config.toml
num_hidden_layers = 8
experts_per_token = 6
d_expert = 96
d_shared_expert = 0
router_score = "sigmoid"
balance_bias = true
init_std_router = 0.00825
norm = "rmsnorm"
learning_rate = 0.000964
beta1 = 0.9
max_seq_len = 1024
Below are experts of layer 2 (counted from 0) of a mixture-of-experts language model. Rows are named router (the router's row for the expert), gate (a neuron's input weights, with its number), up (a neuron's input weights, with its number), down (a neuron's output weights, with its number) and show model dimensions 224-447. Each number is 128 + 24 x the weight over its row's rms, rounded and kept within 0 to 255. Numbers have three digits each.
Before each expert's rows: "comes after" lists some tokens at least twice as common just before its tokens as in all text. This comes from a sample of Wikipedia text that the model never trained on. Tokens count by the router's weight.

# expert 19
comes after: ".", ",", ".\n\n", " that", " which", " but"
router:113116124152102101135108122127134165150117126140062136120130094115138147162123110097110143067129151116161142080115157149108141097160120113116137157145139125103131156153163137108127110118164121167123118102158110094108143141120127146122101145108134150146118139122119072109129153129126132188136124179121096129124154153110105137131143098093078138110144111105151084075126098137167109127153129083128146122087096092155107140123087112142158140109170116158150123101137133168104121080137156097102143152137126088090140109109109127155102146132159141125113134129104173151167095065078119130106134157119109150133116085091141113146094145103095090108115129106113124142164116155121119145091
gate0:121113117167143141125096122165090141153151112099102136130095116139109098114116104119111159084124140121147144120164172121115114115131142142113120111167141138138145138164108134145149102110159102106110137135135130152154155087101089173123130164187148125141133137112180140121138120109107080141087103130095137159135118155139139123161127139112185147108132162073125165094140122099123138106147149134090134138148080118099123105141129138117138137133113137129108166135116162149089139152155166119135143121098141111163110102120137110124128148138134104136115136109141134106109107154147149145142133107143134144135098110172141130111126159121159111087120078111159127111110126134154111197152
up0:135160125142159141116099125145118143131163096140106131091107119102101132138094121091112106140154136133086113177132099102107146093151150141144102084125132143138145073081102120120098124080096137074129156180142146160138121167160130132133163160156081148175174141139131168130155143155103140126147135158126149096102139144098113110135115130130108154112156165159138146126163140094088137102112163126167133147161154147142146107097093100086103124114150179174106139152150137117148150134160121181170121116167139111137117098157107128108147129117094123101141095126150128102143128155129139156108133140090128119134143132103100147111104172088178080125123134164131148058113143108118141137083
down0:088101106110114135138187161099124139141131139083130088165150162151137155102135071141114106120150124116116131120102130140113125121155107106138150130132156165136137163102112075138151103158127138117085164089141116075117143113133160128116125123165173119109163165107144136141127164121111129117101131144099131125113139133129161137142173087136112135141089108088182147125116128135088098104132132120096164108142108111135137086139138099138121153161107134181119083110109156118141109097152107129091103122124118139135137141127167111148074168158167148097119127136116144153131149083135102143143117134085117134164128178121120149092175140160078156148128120129152131141113088147164100115147
gate1:126152167150138149144113116145143102142140128098147126144152149130124120118168093095154114147137122087103120147120158125122142126189145093106148097147080153142106134151102168131124145127156093152123138137178155149121181117126108135098118175144092142114143095132091134109141103122108101113132161161157118101130122107169124168132145121110142109094146146115110156145137139120133134142100111140109139111137116101130128116110138171148091107139110133139107145119119124081136159116148112109168142078137152158145116113106142102095181122123129103129098157148100155128113109159158101105148125150137105127133111087073109135183089136122135152170122112104132126133137143138155165140139
up1:112153129095129136117128103167144113109131157134146146108156087150096114122135170157127117118135088134135159077151107182100137115139110108101152130120168148136103107115072095120153129122158103102141168107129118152128120103154146116105130143106120127152078164170078126103105120126146144138154128168124146136163121121105081159133115095109102115146142142110121117112125108146132095141155161143178080148123155143134123150151130117158067150157115121100145149139129135124154123139136120163110141111147133140137156136179152114121113118084138122141105130120129106168142108117111109167146147145091134121122098119106118150127083149138125115146155102153149130155133095180154118121099
down1:131134059080136117098103176150126106165085098118105118102083129115131104169073153146093131134139155152161127132106154111140099127129112144124108123111125105110171156134147131149124133132147149117130122119089111118139169098159133144105102106134129150072123121148140127157078143110156126149116113125179156133152155122149133126157074126132106104162078136148080134116146149168085138124145159116144108121107121065155073164127105137083146137106106124142119154152156139108105146152090139077140139122125122114118115113089146100104126130126113150165091109082136153112148129153137101158152139144091146142161121116172140110093151165160131123160128190155169088141095152127099164113147
gate2:100134154139136090107140112121143164125109115121102115125112136089129118086129129117112120091085154149100104150165119086106194046134149139145082131123089109136132150160121142097125111115114124143093129132128106156110103112120126135086090163136108179135132096149148091114136151194103107129130130117161133139094100148134100132071134163148128133148189119121143113092138113123125088135097140146126153138135122155124133124168091151114140150114094107126128088127114098114100137128131114158111112119129119145095139188126135115127132118136177140117108066142118131152158171180136163118097121142193113157124111116088122140159166148138091151090122121141116104111101132122078107128108
up2:143175148130134107094140135134133177166108111136100138134084098097151128143121136130123139103099117160150111133099164145102150091158143145129142153151129115164099172098130112075109151082114134172125131159145105144146125138126127132137130136171104141089153140143140117131129134159130106146158101101118121089082117121142114139113114111180120144114151086108159086122080166135129113122089110124112147174087143102114128112147111134158158137141142151111162098138128151112093132130141098109107144071129117144124113137104133093122157090147163163123145113118126170139147152128119110131102118113180128122106111148122117131138150109122106143082111105170128130126109124084081130164143
down2:127112126138122106093125100126128123125174093123119088107153137161169110137132080141140174128130129097134130068112138097130127168095125131166115108127133120215111139131141131101124146136131178131120136144144102123129135124139124106079144148140125126141122119162119106172104127104135129122159113121164161155124123116112151107128111093149093132091153128106148148096099152113172128148098099129145109134155161097157126136127124124156161120184169148123147100095141124090125099109111108117152131105162124112150139137136094097123101130108121106133164126120107170170118117103104146083110106103117153175113122121098132152089134111137121159126077120131158123129141135098177173142094
gate3:128197122108120123116129113132116086167141071178153139119113129122124142181144108087113132125137126133116122114124079132118098120183119067092136137094110134130091127124084100165142121136167132085103135122124137132085156125168109171105124132131099161078151137129100156115077112140113084157133135152130080088197151123122186148118118156137097121140124114151130146129141115116104131137098139108111141141147136149157116132097053141141167172130111163185118146132152146151145135111136173149153104085082129180115156137137139102138109164154127159113133137152159110161158135089118117125147154113167118130103138107092123136116088155090112125160108147107138151158141089106129113144135
up3:138133152157145129108119076165101105102097097103151196138156151107152147131129132107149146113131137154107149129102090155110109133143123086099161128076167135102080124096132084150099092103156167108135127156149115128133147129165090178114150137128096126130102077124150132139131117153140102127142132131120105111158101104092158089116156067133110135154097135117115118145108092156152111125135164116133140173113164113116104145130117139092078170160138122163137126126117104145146154096155127172138110113155107179141105098155156130116181152153187108093096130122133160077142114127113141112132174099143128132139116133136142137126116150145126101130142135091109141180139141092135172109120
down3:171161096117155116151127097187137169127143099124154137135131124129133125135115134133101164109120178132147146114130075160144135155146168145097129072117118117113125139120119098131142154138143099105143147115109099096119133079150099150120143112148194111156151114102149135131136130155099078136148104114104144134110073128172129113119152118134124139146140109093158102141159126123137179135156184129116155165105153134123187110157116104132107102176160150136139154100139136160112146145125133135142110102155099124146096141109164093150105121141133117138130127088146106089122165168137156108172137124165144130108134132136116153165133135164084121135172136110107083138136067078131144099136
gate4:128098160127127151116128124161161137137137131160106119097157128132134125131136133174111137146080136115170154099124161091170130130071152170142108138120107102113166123120153120139155129094121130110164145118156132161114068167155147114152113120065128156149130137098110143098143148118125131176154139171118088105124111160134096139117137168113078138117122105089156123120139113138087105118140172113119155093082080139137102140095157098119117171140178132168109128125126123190121142136107146087133111169143125124125144079123142089116102115177133089124132140112081147137104160145122077156109113129107132102101144161176113114110087099156088135144118126151155139134163128152143141150133
up4:170089163122100113082127150110124139136135133134136111164130113154168168139130158140147124112092114162145122077129161136151111144105123162151110164125123148139146116148107177114133159140136154107153111129143087097144101150173129153081107146068180121144160159111174103158128164121122071115136127126098073084131160123101087173100155158163123143110133097080167112147092164123141121149136142118162110124135129121143129124118106106117173164137144131127146152092154127141099158114167101106140105154118127105113122100085102110122098119148145174138148145128069164140118098098133113161135136141112121116119105152158117161153153103103111130131116098145172120118129130115157103144146
down4:163117106128122114138146122147094123133096142104188096154093108168112139130111116098116091134168157125116108145130110133094161128167120116126117106115152115141110159131136076138140069111111179139139140109084116100153137108134117103115138162117165118132107142140138145144106146103138131126121112144167161144120135106117185149102114112099144134119140112142134119134159087149118152141140116099167091093139156090172140117111117102124169112135125139104130111145170156107124130160122088103123114127107089165146130150140102160168113084115133118108149123152132127139124136172097102137148107157148136138115166131077130156100140122151133116101092147135116129144148098135154097146058
gate5:166132135091122153084095108165133127116076090079138110116148125136095114120127143120103146138086132127086149142105151162120115167089107147142153149087137165154130136167167126098142128142115116116131142145151129139146129126067124096143131130149100166145124135119114142102113142115139108108119140170150097115084140147163136093145110184171127139153188120135136118127123092154129123116148103101144132079164094168103125133144109131124129137103163143139137126096142122111123141159086144132048114124133109129151081163128152123120141115172132117149143114116142138174155132119156111071092148149125159125111129127121134111092140191128140139099141141126141126150116103112094095142143
up5:143124118114107155141150117130128108104089104125157099158112119140097122137142167116135100138101146146118124140142112156124133156098158152098126146105128159114156109158152130101116120149118165081091158131143121119113145111079093135136093141171097121163113140129091155172134148139138136123127156138115102102108156115174144103149122131126116061126183117127154121113153075158122104130141106124134117090131121086126123107123130105131165104121133119150135119100117161134120148169092124155111116108162140126133121196095150106122185142108130148108110122137146119156202158141111112116084098176135121138119112133106145135092120176114158145142122122145143120117093100101145104164117
down5:143117121135113145162093141118111101141156145162160143071110096157165114118103167135097145136102125130109108136139152091124075148131132123095107130152172107135135142115087145149122155126114156114159115124128129116163116135130105118127127124149159127154143152157076106138161150094094133169123153077126098135177059093130147157169175093131150140138133130136142109125139150138125122155078138138116092148146097107153115137132125120129144132125091161097110133129124143119124110134105120149158126146127124082138116114144121130067168137115081146098178139139130145109114149106112157121164148110116139109129151112113192116139122133135098141132143152124185134124141102131146144146153
gate6:141132172176115137175144089122126126106128165170122135153128119152177097095169097074129160145122112152123090170122122131125121105135118129120129113161143103129106120110119139096108163159147135106130146140194124105092145163124129134154113106127141120101139153166104124122140129124143132137121132151190112142097103126129122140109097100131112142123115144125104171142117108146123116105118134173114126131173127157150093120094137133121161150102160108140127160120142112090143178119133153129141112104123136147177110123136139140110097115117111122132112138129109116134084108099110096146146053132155142152145122123192145096179116105168106123086159126075085128142169083158154137107138
up6:118106125136149092111105157146117121110138111100138116149121164161120139149110095170135130159116144120128098144184121141109132162131099149107110100097113104126127170148153111142087082160116115112140140163099103147140110118146089143137119119139128123144107118100152098155136154172094112124124150138111120147130137164127090099145167107119151135132143119123150117128175158126109092075109133142120140119101139121146156113197098151075151171115098159127144113178107119131123110083100131116157140144172091113125107138115156164142154111139119131149123097146166150097148155142146137175085154116134149158102073111084098163091113156133146080132132137181128127100151139119145133150128
down6:127086170129110126131145101127104114155138144119122121140108093133128132162129128114111162084146124122126133070108112123140139116172151110188131144114143138150111103110154137147138127134137148139092126129174158109094126150138121099170099146088135171095155144132152129154116135149148094133121142137132141128106111123119132117125113119125141197145122089151148125148139116149102124121096110186141164133159137149105094112092142127128136116146182131139183138110145132101160157136161099110160118113141162109105158153128081131111154173080134137074000122118079103133089130093095107142146080120132102125162149161152130114134142095136103116123154134101135138134125099152147120130157
gate7:146142182132134161149118102107133067119113157064119114140127130137148084127067123098147107140137176171161113092125109145168145089128115121134146124110120126151147161095155142146183140110179169157141133167126134115124125134153110144114119165160075109154115133129122134128135136148144096192098139153154083084116155106150149119151144091131068145164171142109140121172130143150124118140164106125119129165111129124161159117161142092096182107133121105093124109129109135117115133148135149136115114150108121093174116126101135126118135145137145115151169171124105136128147158107139108143158115137111110150114117117143132136133119121165114092144096126090136122130156138104111125132137
up7:099136119128146140107160160136148177144147098158107147128146128152119144119098132120149155139130125142160090120103151136135162115111159103126163082156104089123148159152145141132140160145130152095142133145178112108174147141128138155167159135105119135131134107163132104147153142074155151170154112136089110085177115128088140101128170108091165109109130167142109123121106165145153107104123142108130169095087082119126095114132164121155113117151129096144093090126139101102123109135134132117136126129156151084104103142129107151095119108138130164125111114161129155131097077136111151164120153111096107126157131123146110146133104153166130134130128091144105134109139170105117172137145
down7:120127139123130115077134175099103132107132137161100147126110151155158134139126143128103065134137128132101100116100162149137117113130131117178095225148178090149125140143109170096100133108124103148144114145107111134149160148122139108140124113117138145127114134180156144174095134157107134114108124162131112150115113118144147160125124155152127143135102164122103147075130085118124115143126166153134131123148119124173121093111132132123134171127131077110111094126114167119135126110121138134090136141085140155074146129101137164153129181158109106136019069148095159150091135141140086094092122163145113118152153116126136131114175137151126182124110121138135173130123128104197114128123
gate8:116086101138124100141136127151162148154147141139106135133145126117125131121161145109093138142130121107106084155118108149108105146159118112121139141135151108166122159149151159095120102145108139127137099112141110133107151149131117136152128137163177151112083145143144167109099125146126103110109156101125129096149131153068136145127120172151108184135098090144143126105104178138119117127166127136142143111142075165092132147119086167134111149126108138097128097140149138132152125143146176152083138092142143157112152114137153079150128186099115116102130143127121162156114100093076079093128201103171135137153153148165131174125100152120133135132124119064162163098141137145123168135101
up8:156131125165118089124137093146134139119149119118101138097137172150121132164096123145117169168160170146130118161130102178151116130124160113099149110150133132132140127074113098125109113143134107137098118100161134151162127115097121142125129139140163064160080128126158126136150133141114152085134143161165171130105120150157112097141148095088153154102139131130101135125133135088160119101101146127104130079114128123147170109151149135129105102146079135125111089124141113113133093137139089132167087167165146149135107125105164123103167151119109113100127165097118107131117133168167170117134151161137148132165133129139157130106118120154134145134096119122104135111184146152098102161140
down8:151161133173130149156135118124129170133154137089137134147174159120123125113106118111120103089147143119141121112124143093146131109151083137112126128124111131123119142184120142188150139136113115121123168129105103110141108114107111093156141112126140126135166118129125098128166143115132132110143148124120135081119121115100157180121107148135113113128120125123106096155140138166154128123115155127119118144080112121150156123152144110131108076134145129125160152166149106087106135133123158095113147136059115124124143166114120108142099119115123131148069138136131129125124195111153120112122151121136136151123150115129121135152151165110083132152131161123177120135089075115104135119122